Weights of a small mixture-of-experts language model, trained from scratch on English Wikipedia: width 320, 288 GELU neurons an expert.
Below are experts of layer 9 (counted from 0) of a mixture-of-experts language model. Rows are named router (the router's row for the expert), down (a neuron's output weights, with its number) and show model dimensions 256-319. Each number is 500 + 25 x the weight over its row's rms, rounded and kept within 0 to 999. Numbers have three digits each.
After each expert's rows: a language model's description of what the expert responds to. This comes from a sample of Wikipedia text that the model never trained on.

# expert 0
router:466523497508522488504435497465513496521483480481514513494499515490487540528478517516498459499508495463485474499489516476485457492503500505503516509472506511484475535441468524467481506533491489
down0:478537516514490455474526498472481493501555527501508505478471454509501478498457510526524510492462472503517496495517553529529496473478488435447538536572467510480494477495461507507537506529490498
down1:473521508487487467507489514481446481535482493478565491499537502549487514466467457557467508503523471518488496473469489475531510506526494505496531499516438488489557526503528514485479460494518518
down2:467531497489484502493490510514477539459486528515509490489490535479496499517499457468479503487542511511478485471548471532540477524525540482526492510533462501499531511526523464513465502511499492
down3:465500511477480481463510464484496544481488506446485486492483485495513518503530486505511495519475471463502494503469478554478496475473523516479524469505491471506520515496462552525528520477458527
down4:502506500550541493548511481464490481490498477551477489510508493520468508476495526513514495562457541512505513487505528494515514502504484516470494498521495495517460473541559510527528519522544482
down5:528515472551482522457481516487500494489486503490507462504506508508488475517531467538491482486548524536522460511532483525494498469507493526515439488505517519492518575490502527477496533484505514
down6:433513504490501535506522477485484478476487508513511507490498492529479513518517491522505484489504499476487525504497489511467551458485520489465485503539465500488506524483545520474535472497445501
down7:543509450506484465499471487526478458481493489481504491462508470528501496464492531509526525516510478528498452479511501484485511467512506479543545517529546486490498526476510480518528494513557447
down8:504441521501480506496504515497521477461506512532512519472536538473470512537482482456501469463478526492476536525476505526460491502503522494493498541539448466487448458505454503501563483491461494
down9:482507478513469470513471501484453462484552528515529519509455494531543517508490471501471476480496502512569490466495511491439487457509481496459549473523525542519492518531580453502446489525487493
down10:520505465471510483484501550521462483513483478476530485480538492523464495458521491494501494470493543493525507469551528500490496497499518501496499472493487511477505468479525526511531467512506469
down11:496502510518493509502458509444516471481495505485521489512529460463494528535510483480532524510521489516459543555516544525470503526475521502485557476501485518514485483542449505489490485507489481
down12:519518527505538505536511508508512508520507496454519482526466540474498526527473541504508438485476551512505522520492530501518518468517491512488522516483492536520472503519515470435485494528513506
down13:490509490499491506494502536495516498570473542516523488527489482502523529537479511523506515498514475485494518475505453513482472503515465454499473470482507490498461508553509523508470511496498530
down14:544455480506488524478505548486492470529527507547499521511479484494474518517467483540527451489461456453506461519518472492509480521471506490519488486517513472486533522511456449476488526453512487
down15:498446503498511549499517527515536511530469524516506477499499477439499492464521486485506496535457486502478497480558505485473503490522545503512450487548506495562549506516505494476480457506492508
down16:499495531489482523461513511481493518493494479518456517554492503504531486474493493499436454451507532495497500522471458546494481565528491535500556520497504499494522528467493460481521523480457469
Spaces, pipes, dashes, degree and prime signs in numbers, ranges and tables, such as 25–29, 1916–1945, °N.

# expert 8
router:538500490551511536488434523501485515504525509476506537515537502468475501459468514484510499510517482536482446513513533514479498485534508457452504530523488492525482457493506514471480490501521496
down0:479518508541482561499522523470479486494491520502559466477523481488508465469489482445509482478527470485493533482483494472518516524464548501469518487521514482512506474523495534489450491493467489
down1:466518454476503562515500497504490460515538489495480524506500539498500465525535542521523487476507487514506510482456543461520511468503477474470480476475515519496511537512510505513530524522496477
down2:456516466511488538476517538517489530507514504468485492454533484503444510486497504476507480488509480521493508495474481491525475511539485467473484528489555498480495494528461525482493561510511518
down3:468473499532455529518537494463486507497524526488490509542483463510494473501485532534559493516506507505525475518451484535523438500452527474472532496494512536494484495506527518468527495465520478
down4:514515473460477514517489486512531472487492472437483484451516492518531505492465528534509550503497438470472561504494491516446471546517507511531487512541519493504503501449491504457514453507496507
down5:499518456514518535501457471517500512567483508493472453443438509486512456494500436446460514485496499510514505452495504478484452523518539501497490532506495508511500495499519521480539475495488507
down6:479540509542533483478474495530511496465479536477542503502473488523471552535511515544471480494508483553532538495503483500497498531458515499516499528468457503492517503464520528501501513487516478
down7:522538483478540487501482530508496511525503510490548537498540560513507519497522452473461463484542475518479544474480448499508458519511492500544466482501495484525501502535473555517521497476496535
down8:471507505489514500471487516509495544534553494473533499498514454504521506494479530513507480491509469517478526453496509518535497495480476488477528501488487504535484488483483503485478493514478513
down9:521512513475486481490497547508485495481509520496529480520537527504489505523536544483542485480492520510514526514421507472555482500534501519478504486492466463511525496518489467498489505526571497
down10:491480514494511512508455464501546522517503525521481492500494504507527527456488481515496521502490531478482565490505513520475499476521526455514467546503520495524496499497515556490500516507510509
down11:546541490485492485531536482511482483521478510458503517516511498506513498553556514491523454508532493504525515455478494491461551476512507488479560509486539481495483498460495462509503497504506540
down12:532509480500508519537511460486454481472512496512474503549487495489520495486507487472477490494480490530500481530472535508506508506497513531484503476493523485478457525479534518534527487497476521
down13:496533480440447512515509535515518497451519464489522508502482522497499509564497454492552471525503522505508465505507506484461467521514517478466475488521523488506522502512464483494507511501505474
down14:497466499474536437514502517499498513468498510476470476532514414459496492485498496506483488453526499487491520560461500490462507510529504528489474521484465483466428503490523455517480489486519488
down15:503479533475509522493485504516506476478507472480549507543536494488530474502472458493520512502520533471488493523506504492529446482476519534513485546534483494490528484483468501462522521526507474
down16:507480529539560520534502535528444534499496518515496497467553486492460519523456519518536483479506481467490520541507496486521486465461501504532465471536494479490497510535487487520474534488501497
Commas, sentence-ending periods, closing quotes and parentheses, and the spaces or dashes within dates, such as "September 28", "1949 – January".

# expert 10
router:536496497548512501514490474453534514547494504499518537454485486505471527429502492508562504500491496483486512479457506504479423506512490481528485520534487503539509511491513480523443465549496436
down0:519560502467524510482486491488493530502447474551532506488505507470514513499491502500530500510511526483505489476492460526486490508474486501502511514492545441496561482515505482510499543512531526
down1:558471486472519504479523506496501471502517490529496489502470469516541535482481496511503518455502488503492514474497514499464503503517553487463480523476499491520520479514513485516509490458495516
down2:478511545466494502538524512497516533497488493476517492485512479511496510505517485481558484503530502488514522549523514502483481520484475455518479498539522499522522502529511555506506495495505488
down3:514469458440470490474480532531467490501515506507464493516513472529473465472521529542512506474545506498511478508491491477501542505513520503491451485529490515464483485525526507488525476499510484
down4:471515521474506513511510501525523526503497540515478501512519477494461493561529456527472521519504497506467523539503496525506478517495462550451484511487528496525488491500490464520504472556532502
down5:488498477532507474462520483509492467531513497487535522535458511503484471536511442554530537501513478494544544475487480478504528504556500424484506495460500450468511499499474513495457518516496519
down6:470507524501472511471517506483521530511525422497479528510471463510559515480481520521523529499504471513503460521510475530491477516513508509423537503513470477515459528503562532523529520477482510
down7:515500549508458474518549483479533485511521496491549476509515529529517474487508482491476477492506473564472501529503499484485503463475480419479504466503550481526518539499498511511500497447478512
down8:471480497506448430488514456492502482482510525528497448513500455520503483501527502481460478469474530459501504501518512472501472511525486455507508455529531539499541512486457511478549481523509495
down9:504512522492489537518498500493494509523530493488507474497529533526511519499473487500466525513471533528503537502446465482509476523499537487525493492479465486486499512488507531513504490478544481
down10:502449509513500479543491489507515500493504496498481507561505478495472472507503476512467501524456512474485488552471487505465473504533504531498506461485530486533485507506459481511488506522499475
down11:531480519515489491448458520493499466539513488492502495473506510512537501483477491497459501541499520530495479483495505501453510496510451486505512495487525499511485521509469515524488501466516542
down12:486491521528447522494488497495530512534507495508513464482527462481514480467492531494490493472489474529521473481450489515529513511549432509494473501495471502476489482476482472479533502493547520
down13:507452528441504473474527517491498507512498464525484469507519499480500496517496493507498434472512483489470530506425477513512499482510513545573508512520554515483528478563514534521466512530489546
down14:470575472536500495496451511542516525499442477467487493486506491471536526510478486536528499513469501525484464524524492494471505512490500523482481525497535536493505497436503514458518528489478550
down15:454521429529513486468486507514508508527484478504481488497482509506490480497516538503514472501461499473493553457529491493519505475529455486511531500470535503523470507513479472481458482489521492
down16:535515466512540511533509487526501500499504469465477461482506471477507508457508493531553494509494536482515492482540433466474518508532517458543503513499534513541535511504488493523520500493535506
Derivational suffixes and LaTeX math symbols in scientific or technical prose, such as -ical, -ation, -ial, \cup.

# expert 7
router:469538466505450481490524518523531489494505502513548510502530523535512490488545517471515550545509448520520523494505484472496490494498420477506493496527527490497535503492509501503483439507497534
down0:487508507538513504518490511514476495517447510465488491495496511473576564480480538558476513514503478515534532529466497528498477480475499506471486474516504520490487462541491470509473461467500515
down1:483479468499504500490489491528507523534495496494498553453462497506467512531456461484479519516461499460494507508440500507476480459545527488518518495480497491540504468537492527479495460532490488
down2:466484582531434540474516492524531471460474493501483513487480527510501483508470451497465488526490478514485496459481492537501446481507478504506501511528556517506516503530478528515535488497497498
down3:500496440463508502482504514499512543500500477528506500489484501480510516519512548483540558476512512531485512485517530505465472499490478518510528525509486476510462470477513476488445526488515487
down4:502488507456490503451505492548463538517505547482498551471496499523465515525441452520496497498499478489525518490440462494491490505486529507514468478487509525417480530471486463510534531492489492
down5:474513480539457493462502489500471501467511470482525512471458501481522487514523441485467462465549557456516502497508541509500487512525507511556495488519522569456480536492550475512473507532507464
down6:494512484556476495515501485499520486547500478512476484502478524464509476519458481522500492548579499513474533465474510507509513530492517463520504487499491502518516486481466515495515499513529470
down7:510474543465514486547474500511469508461497514462458490491540533460468512531527506499513486469515510509512502497519537475500462550473498522550506442463510521537520516511500487505479540495490543
down8:513496527494508495528490494453473545507523521566486519523490469481490524528452514492456487503422490464463516539471512478533479502459530460480511484508526481489490500510533499494525487485501469
down9:508443486519537499491523519470488527555486474469546506490511510504496458497532453517490502504458440479504512472483506518488492521504479541518486486546539506527498482477467469473531534561458504
down10:493496500457505520483465481476497512542480481541451497516499474494475530492524474498463544489512502526513474495478497434493511531462498464486525443523526519483508509505499496509498522443528527
down11:497462510528508499495508490506466450488454479497470532472498545526499499534488498510479500562511489506509502524516511487448473540470516541491531557466529474443508500468498467507506541555472477
down12:529519493489497494520547557484498493522453488529514464524472474505519475477479522489537493481499429460468509490541507537500509501466497479529538496473535518530511542469475530546509507483501502
down13:514476460522494422498526448534485520543508538511493504492464457495505495480500539479491492509518495490497511505520487476516504498496484495508488495536515499448521479474525515488585499487451477
down14:507499487501501501505504541447493493513533529504500523500503463508513529523451458484492503492482500518462510478529505473566518535532568530475467497522469491537509494534500496501536498497456502
down15:496536496506476473508542509498491487499510553460476485489497517499500519556489486507496443456536501506500486538516526516536518523483509503451492545482529489476501503534517447516522473450554547
down16:483501446467495496541464551529509507440520492477500506490509528478484503463495473463512528524518513480496490500522488474463535508441546487518499487495506563489487466497521498524473493490519508
First names and word pieces inside personal names, often foreign or accented, such as John, Mc, Guerr-ero, Kne-ub-ühl.

# expert 3
router:509523544483484491501483474507495520480491482513499517487508530504494523478515526533511493546522484507465490439502474508449480478485497517487482508500502501535507480527458491485499450471490475
down0:495496495495541490457518469492475482512477510461488527487494506477485497483504505515503521490520501470530497436549478500503523500457498463493503523529475499491503509506506451500462490473564500
down1:524501524489523517526511499507492530522556450515491492535434535487479518503478487503507498524521434504516503500521543499510456510515510538455517541487458528470503495474529490512529501515528531
down2:525519514509522496530496473471482555489522492487494524499513448496504491453510502526482467475534455470515486504462572494462512535480558476522472479457527475509483479500536531495520477432449530
down3:488497470482502493515472537506564535509510507502518549515526531487505473519485526520500478522507491530487522527529493456532489529508479486514475489494481498514504538486529503494503491516495487
down4:525480501478529541504511470466469517549486501470490521516507521516500487445478513495489507499488506486485491500514487534462516503492469514515454497467497497519487518523509489445501460504467519
down5:529469456473524524518514522540512473504487465536520460472480469473534460535517468527504485506477524467469513520495536514476518502557482482436531530497506479528466486496523535541488482511478499
down6:531494516490488469534462471465465511483433521477495485502460458509501529497508520532506504475498464465529558498455520486465527516497533498465526483527489505484492510468500520537510495508560491
down7:510491511535515489521523537534532516466504509515499486473508488492542500497470497503498540510474543536458484522531490525513524497485483506479511481489470455506506506504485527522489465485491500
down8:529480474541486492536543484491520466464491551501518486469496460494485517486501457531487472513524524453489512483497457465451475525522485491495497531469520521515490524483490479499552466481513499
down9:485513490508548525481518543499500482520479540535534489485560507519491491492531507503535511500512538516473478517472455472510552517477529541532428497458482509486514524508494433503468507541512470
down10:433527453500486510494518531473536539527484476493485479470534524502505535530524529457484537487476455451512521497507521522478483472533565492501548495474529483473486538535498455526500447491467481
down11:526466534454478508486526514503488513481532509539491497511443492508454512527484463511506516470477498502484535478496470460461560542533506472522449493525529490481481505498458493508521471473502508
down12:535485506513541494453517512493532485493508525534482504536510458519513523494476457559515477471512491545531511474471492479491492544484500519498469475472510509483512503490512505526482513520462504
down13:486495480504515519496512513422481513486524515524532483515505495554474475448525490538497488523508498541505488492500549476486495430524463478510494507547478500483468510507473523484458475498502528
down14:539516472491482500426493478557525515496455492489490512498493531521533482527538541538495548511523504458545524536525506466506539486494442497470555522507489518526494511560517507429530514474494505
down15:499481487524500528515496477504487475475506465560507543487514550499548501502457512492481528522498474479521509511508496522519516515488500465477507539540434497481484507488479504472504469480509473
down16:498483527513553494468515526523442526482506473524477493540494516495506503529522475512497519468511477499501509514502517531491474470480475491481516532533506517495489463505488509466484443450487516
Month names and nouns for rounds, races, elections, days and km, often in sports results and dates, such as July, round, race.

# expert 1
router:512510518521484557508477503452496507521512475482509518505522519558503516482503509511524498501457483476531490489434519514551527479470500473496508521485461542481479472506461484514499529496496507
down0:484497516498516521508509461486524479480527474506499551482539525492513506524483501489491506495457502448543488475487549460532500500484527502478513510482480508502446487468523472463528504475497551
down1:533506511543494464480539492475503474520504497503507458517540533484516488556488514504497499456436484482538505529495513522486470494565479501530530509480559491481492484501471535460525533536485489
down2:472507493510520527526526511484449515488508506469521485534525486511492500483535502507464496464516479463445488462528521472542505499451480526483504516515519526524497483547470472460470500499498492
down3:523515534501513511505492515517475518473495483487491492505490509517471512517529504491518503532509546527539462493482499578458529516525505492500469503489482518470504510495494539488470457440508482
down4:509488492532482508526489515517501487438535509469426527531477495518514531542480489517491491483531506523459446472495490439546531483524480529498521478545479521495489494534524535441465491484490533
down5:506458492525484470487488554480471491532501514512533497521497483504466501466515472522483471481507462544467545501506490476413459496482498429500482483512474510521534553508465467524512499502489505
down6:525453488484484491454463478508518500489475530537522477495510525477496466479459506511520460543467513497501492471480526528476512532574484483555499516523521488489521487501544505491510506473508510
down7:565481531475524451494486513493533524497537492521474495508516522491516471484459476514528448477470523526480503505510515508473448523490486471490487532541493505565483501465485483489504527510521508
down8:491499446499488452498501527521485493511465430476512496503501556474495473503508497482518489512485490508528463506515470478469547531503519484511519468505505464463507515504537497550543500449513521
down9:487448514515506501523476457524523508489497471477504466505464491480452416506472500533514513473476500512472488538494486483493530501492484515462505500528523493514459508470490485523520486503516492
down10:503521543481455535508480500479477490502525502464520548477515495495481483493487490526475415543526503513484515489493492509449491534528467476476468525487546509510479494501507502511462542482504531
down11:542498550475536524472513465462493523534467489475520520493480510495527445488469481496516511509509553486511508473530471487471512487490541513526498500547498537501471539485505539529500487511480490
down12:510508495498521511537506541490527489522483491517481516453513459556528468522511517469485530523478536482481485543493491511540529539500502470535486519521495517507514493518524490505520486524447499
down13:504528499495516513529477496479521524516493520523483536517482553504452486467505480495517463528522490506513501520497528516520523451522535518527459484509502511487491437499490472533496514505481473
down14:494507500513450486468494484521465513471552515532443538465511496528505514497469432509477492517483479521481522508498507503538494545506543499487479497519487489520480482484488519511523514508524501
down15:546483536561502508502509514518512485515497505483483541538497480467530486477492503497515496487503498477511535518455523515530533510465498500491508495487535469511492482471531504497489452514477515
down16:519498487475531453478536481512484508545486550495446537527476472505520498502532460518483510498511493493507501469506456466471498540507476523527513507480519527547444558523474515526525482502481514
Prepositions, conjunctions and articles within running prose, before a noun phrase, such as in, to, for, into, during.

# expert 4
router:486514556529499548526527529499537535517502495518496534458476531486490484496521515532514482501524502513518520492477466537487494489535481476511531494517525560500517498513489492526480482478503509
down0:471476475538487470524451470500510509508515498515490474474489482526494528498504530508506495488478509470485543503466526486486472496519527485474463527503495504506484504454500458524514538534476494
down1:475527476482478519499521515514513483511482460509526484513464520500522490491513509529509483515513496523483491506512483472538568475505485528510539489487454523564504524524490505483538457496495546
down2:524523542455492548514491533507505479526528476548535538470515474496519470515471534513516468534492513494500517535535515528469475513536477505473464494468511531542504499437490497544478523496495493
down3:524456485514487508486487494515492517456476469485488494465486545489519459505526509491499493533502500481490493528508505479464502502479509485490476530518512512470441472537530495479502491531509525
down4:513494487508490513474473496483501442467502467527457481482557523492475446503489467474534474500480491536488507492508481472471485486511478482521498541485486530482514456488536465518522501528480528
down5:492496505471532497538482536443477525533515503526477465490491511461517552493484481517500499455571517494532504454511536489479509472469489515527490472513512506536537480524502476524453504515480474
down6:537524511504516497545497500485473529501481478498466440536498481483529446484496468459460488505499468531480513501462451490519508549488565495521516495515493516494530512474531526537506472501524486
down7:526492520456512508542507438518530518485454509521520529530491463518507460480485501497514474514467527446513495478474483480504491491481489519536496496538537473552488531522510511431502453500524524
down8:506451511532513546514471510546493530457510505465502501485572498491518470464482539520524506535526475435478516534532488496502507517495519498471516477532493492527454462504501476529491512546511501
down9:505489473539471475478484518497500553532505501476522521488499520502501504496514508487452500482474466464469548512472516508485482525545512507514522497500484466498470497509491462508508497520494534
down10:504513535470511512457514500569482448514487485467489517490505481552491509514506552553472505486515461510547498484524501494517484502471559483499505494513463534498503492476523451496510501483488502
down11:569510510514540524556526497487511477531447484489505504515462475512499520528526525508516483463458516524510458550494548505517498479524497498479522525514463512466519521479508472467467476481483551
down12:458511481544520477482519517492496484518492507509501486488519520494517547497482489537500519525496449515512521482470506514457533512524567524478467516470523518500472535499470504526499533476498481
down13:473530490494509470510493499516489519533525508498503520461535522468514517493497533506491569526515517540461458494484504500522530511474476488546494494504510530466500546512492531516465552466501496
down14:484469523501468489496511521470454511500472504513478468508514544506478513476487495491449489467489502473465470478469522497509474487449481560460474484469486524504484509499506476498474503486532474
down15:487466488521544516503479482553483496496492510485499488498518507461502508515469480500500503493499473498548516530507501483497499508485495538488452503512466483471505522552518515524532490470530477
down16:507512525468505484503486478503508503476497480496502454479444501477500502489514521526480471506459463517440494507487494494479501537489482466554489545467507506506525484513476493484526501438513497
Words in entries on films, albums, songs and episodes, including quote marks around titles, such as film, album, produced, "Goodnight".

# expert 11
router:485521498521499515499523519477524532506522469470535503471542542532508494459459537454501489569500499501481495471536489518498491494496492475492500482530518514524538479448505553534503526495506479
down0:487502501483486514529480479473495503497463506495467514503480511462492486510520503470504505476517497534526503490524482474453530488480489496473547505500550525482515538485464510554475499500453492
down1:543461497488494507530466438488478485475494507493529480509481504500487534479465543474468502463542491495481494521469471470507520546532537485446518512471461500498502527518518507524491500485480511
down2:512518511498497490491512476469484499497527500522501523501483487544514516525510512519472467472514511494506494553490505480521490455479476508499451448524474523490511504524520495514519472454545496
down3:510487486477516472520498502517464485421475501516468508524485437532520499507491532473502518488519496452465478517489523505462551489508513493493480529534514523462500519497527503465487501489534508
down4:476496495454484522463446521524423464508478475487462514507475495530493521508495529533443532522494484509467510464530477478537533537507527456514503547542533543520520497482503497492555468476537517
down5:500502510517544495489481521453502516542511476469494510506490494457509460519461519520529518501493558467495528503503497552439493467510533510463510505466462518520513469452485517530507494509538482
down6:509516519461491501541493503523513519520494503566471460486518494497503538485518500506496542565552503511529441513434535520503557519499469507464495534485486497488475499490549477499486529512466496
down7:437520505466546484504541486427523486484494499492531501531488532496514444544475507493504521467488469502506470502506507529480538503530491463485520513561491465468500520501477526472517476517502523
down8:468496495507516490493485507509517485480470520510495475497494524471520502516460525552533551494473506500494497525502489458485570477498518520511490491498551476484508499480469523511504485488519456
down9:483483430495499543514520516483494507469495534512513473481509486524486516549506504513497520528533517481501489505554536542484521520526461498549488542516499479513513478520536482452489493460501509
down10:498509481490464488451446487508476510487473466551504499511522487511486450483513488537497531478521487519491491498430490521517526489498487515521523484450526512490493511493458488540492463506489465
down11:484468481492511563500479495458512468468530525504459473533496535514515520496506499486450508480486481512519478465510510491524465487521549477517494521505510492523488517457520505484495478506528509
down12:526451489501460497497482528471487483487468509487483521483511534446545457464482536533498491508539482452460502505483503478514536469499489481497505498466541508528517536552513492486511503538504509
down13:494472522459486574470459521534494504522495540503489489489483509476475490543475530501515478524509498499504526489451499497518480460502481512493529475499531528484513527487486475487502513481449476
down14:494457515521483519507509498493483517523483564457514483480511487523527542499470520532519515505483480519478525531482451534567486534487523497531521501489439509475524501533530482486518513504565515
down15:473508495500520483493531507467548475532503480472515420491523527519510516516537475498529531474515485463461481462473502488526470492508578463478490472494525471523452488493582479538503523544490532
down16:481511500468536497497494512486539451520427502497467488496535500498511481474525517476530483487505493531531486501514498507482484522452477472513539503479546477473522521513476498484483450509493480
Words in biography openings and career sections, such as a, former, professional, born, politician, played, in "is a former footballer".

# expert 2
router:493494497496533475513573503480487532545482491498524483494509528516500526493484481494522505506519521431516474472458537509510549491486510494493502501480549540489477501493499506507459495500542519
down0:479523487501511545481515516503465470498474509487438502471480503522501517516483526516494501514499559419484482493522489462476485482465495446449464487488500489508527515487532479530495473480517490
down1:464453494530518487540531546495535486499507496504475473517545497507524532491511522531518505549495482470481510492521486534544481517482447563457531514525503516523536479494476495530502477487466463
down2:508504529506516504479472478506482489498480509470487546525522518498500560478485477470487507489495555472474512551512497504491501495503496486477498490530500471469555498500455497500484499525456469
down3:503532453529576472521469459486476485552505521497494505509444532489448488524503490432526512526497512550443514532493515468479526508537525522461540491484527485486511517489487555463491501540448483
down4:474513523531487509492517501500505470500498472526471543532542507514495488500498460474507530509499478503521465496510479474506464482527497486512521438541486525492506497509490512498515449486527479
down5:480482522508494517470541516521501488483471521494484503534495479483478553505511487544450454474533513583507523555516515520507478482483555477546501491479488524487516544516525454466493493506524527
down6:565518537537481508501477553475496532544523509495499502519484453518468527501431497495515479511485486506456465492482486515496467485561512509482483464533488477510523475484518533534496533498532477
down7:538492507451563498485527487533496502522521504502492493512559528518530511522464480525533502498465481526528504510504478460480546460473493492474525516481528511529497495531512474519488500452497469
down8:464498508498503454489527477470500544516442477462507508502490498534530530481539537515480461502501512565505499459518519507530496459461485480507515477545495522530508491507463466485485539488503493
down9:512451466489479473473470490488525521514486535499510571471521545520483508513472540538520562491490496514463508496520522528483485501505481466539502474481493501515497496477501539495492528530542507
down10:525492493479475474512503523506488498515531500476462479496504500509493483493503503541509471529493469505502541470500492486487500514501527519543480519490482547475479509500476505516465488520502519
down11:523498493519523499477539564521481506475460518461491471495486499482518464493530494497507513540506480496487505516530453512494503494504513542496545510476513562489485565516514451507518523495464465
down12:472476456474497502435458512481576469499515475497485498455489466521499526506562498488500469536496532477479480492524488489478499507480512502467507488522498473520503544500503532486522480500497529
down13:532496489434449477499499498508511496518495491450497504528494465490464530473517502543473506489482515516538489469513484481494517518499502525515508507455520558498511533519520459457526511509518542
down14:512521536497545465495502499449495543483532473500505528501483525534488511511453478457497475492500566528473530492497499493534494500440504523538555540525511499474502493481465481495455499547522510
down15:517511490507501523452509484491518465483496533488489478496496500480493513568516543519483522532527521496480473487480501493480473484472494507503452509441501459551500546527473510462519466495493513
down16:504522492519491465516483504547518523515512525537523504497525500473523447478504533437526500525532553544522518506525498501506439494463519504532524482512491537488513507499478536515493502488497515
Digits and year prefixes (201, 199) in tables, scores, statistics, dates and coordinates, such as 14–14, 0-2, 38:18.

# expert 9
router:495502524504523491548519499469503565471554509505465477507513524481477532490512528500533544467490502502585515522486495469489473501528531453525529508499483513572505482505490522491501491494509473
down0:531499498470501461502487405502494474478473531520502502545479494488490494509551473499503489515535511514497484488466479508501500501487464481493504494583487509481528512477540526517550462448519493
down1:541486522473507511492528497485500470519557505537486519528524476519506532473470484501522556476475457514477488478486516480479499477468495490506466534515510514483529482541484518537526481493506524
down2:539518490508519543503458500517541475491504521506515552532548539511512497477469510496500543482491494483490508466492455511520479493512478440508537462509508479488554488496512489511508483486502497
down3:487466438524499499529502531489497471461506528505487489454481495488512510562511485507548486503499496540449454515507510515485543502513475518515498478453509496506511465518514464502518461502491509
down4:485463530484488525554471464527452446513529564531508530519508506496479496493486477500527538520501526459543503505512512527504522542565461479504510540517458498518500555511531523472488522507486506
down5:482508507552509499552488547500510468550528478507480475486490464539506524504520495507486502518465490504467500518529484443498490533532498522507502491493506548466478497468519507498504517466505477
down6:487492517504486477523524510480485520460485452512489508510519458500539484481514478490552460500513519508478463519471488490552496501467471490519494550477480524483492446458473494502519493502511492
down7:475466536508495482503516438503507493512535461548520495508519520478511502491506525504467529448489529505519479510524488501500510538497465505585496517476501499471486508513511518475491486520492493
down8:562488503480475507515497493470490512474501522486502500513506515486496520535489547477499482549545511494503589493495516486502469570521469481478539518485573535514518478560552518481490455465517472
down9:446496544520519488523486508492557538495458470527471506504555541447526500486482510511498520473512564555489561529488502482508533513471498464535525465508511532441488494476489530510489478466548502
down10:527506489528503489512534516473464514500462477494483535510447487489464488524494497519471520474541526525503518538506502505453482510542462515532532526517468522508500504504515454498491470510518466
down11:500540496523470529492509536520491492505493539466540511485519527463483501511507484448498471492516499479452487483473520473491464487517497463506503492478507516505450472482529528493493459526517462
down12:504508517494487515553530525456534471473499511467517475492525490488514529499509516516488499502493487535504511508466499431512532511491513496534414494484530495444490498536472508449531481523510485
down13:505517518505487497470514492499493550537512519485507491434506469469490460523481507474507489507465448521529502455500476502514503477511518503496478471518494461483497487521506517468489482499496466
down14:459505475549502492526501511503528533473505545512533495507489443513483518525519477496484501513475499523477468504525507468552521496444487494511470518505529536502521516459501501531501497488513464
down15:454516485537517496480464499534493545463554473484494514513507516485544455527519485484498513506516454506492482498497497503546454517512537527516525449512484560531502556552466519473500506489472510
down16:514497478485509502471519534464478482499510502502483456465483492531497485519498526507488501504565468473489478548511471505481494475487522521497510524511491443455471493491490485504470475490479525
Personal pronouns and family words in narrative or quoted speech, plus mid-word pieces, such as him, she, wife, daughter, mother.

# expert 6
router:483517497560530470542504473467546511513492486523550557525513505518509531479491516513488498534482440515504452481513510520489471485523483503506513520505460540519524467480472529526489470509514473
down0:535504485495484472493514504486515524496516506504499485491486521530476552499505500512506493544497526504496522478460479534487553548518518499476494502477528476449475452486444512493458498501530477
down1:490486435507494503497499510476500479465509474481458494487469490510523486505493522524474473480492497511507514470499499492472533503470537470493529502503446498474499459522479477486502493486508520
down2:491485510485492488523466508500451494523483491451505532522481582502512502459501533482511516478507540492518551496508516487510517536503495494525494458492493535519501526490486512508533500533472480
down3:490506488519534547509491517489532501470525511492468524546472531497516520528450486498517482595519488495536503490552513515520517492483506519485476497538491518502539530538551540473506492488527528
down4:445505513492540452499529533520557547482498512465524463495536527520510504477471526532505515501475509518487484489540515507453493464490511563480486511515520466534507525455517498514497474509526503
down5:524492469501486484490474520472496530535543548467483493514520527524489537489472477480467516517497467504495490524548505514482455506521501458518465488505492511479486478521529498488484515494523472
down6:494522534520479444449509499488456489494544498492486534473470513513499517527495504496446473499492492493502444535525501467492500483518504481479525516488484483540501513487435501484552501497537479
down7:495503450512521506502512555480496537507493460497508501462503508560505485532576470466524515493521522464480486505452486490473502475561522489486510516499505538508446473496501547501475493484502543
down8:507513499569527516495494476490514476517493523500513482509497551524521507524490528489475539544520513534485538530532532527479476492507498525504462460472467496460494439489484511545524497481508545
down9:482486505492525487505485496513478512488542477542509439551512474483556494507462482504473543526491515515505499517529502471499505524454500498545479465486467510478498508516466479496498469508502501
down10:472528481507545497479463478513547534488465506539537478501535553501506499508458494528489506502559514505510505519526503496507501497498517520502486464506479500516472507457514535486496523481468464
down11:519484480492474449473508497503534543507506477540511483445464480520506537518542474509500547513537443453500524514554508500478471476511514455521510460502487514542486495461477503468530509550501447
down12:513462510521526516490470481476520507445489479507502484509473490472521550516487515466452471525473546457524527479479491475492432515512461473571499447463469529474515486519529472508530471523508509
down13:532494521499482459524473488527489501520464452551484521472489494505482496492491504508469503551483455505495489509503498499470518529522511528497476517479499469467509505480486495500495483487497510
down14:518537476491501477551456509476502497480528535478528515503520532475504505515460489511521567469514537533528490513498507483460446528489539498521495471449517474544472542521500447531480521494489490
down15:462509465519514509478499493516512487549477520528507493527505482468493515452452493483491475560472478483478513488493506451537489528489505500471524514428522488456485495522504464486491525471543477
down16:497518523524506494472467483481505499473536527521523515499524525511499481494492484487447465523481470514500510495502468516501447535514525527482498502499484486518503466533486497481495498543479478
Words in names of universities, schools, cities, counties, states, parties and armed forces, such as University, York, County, Republican.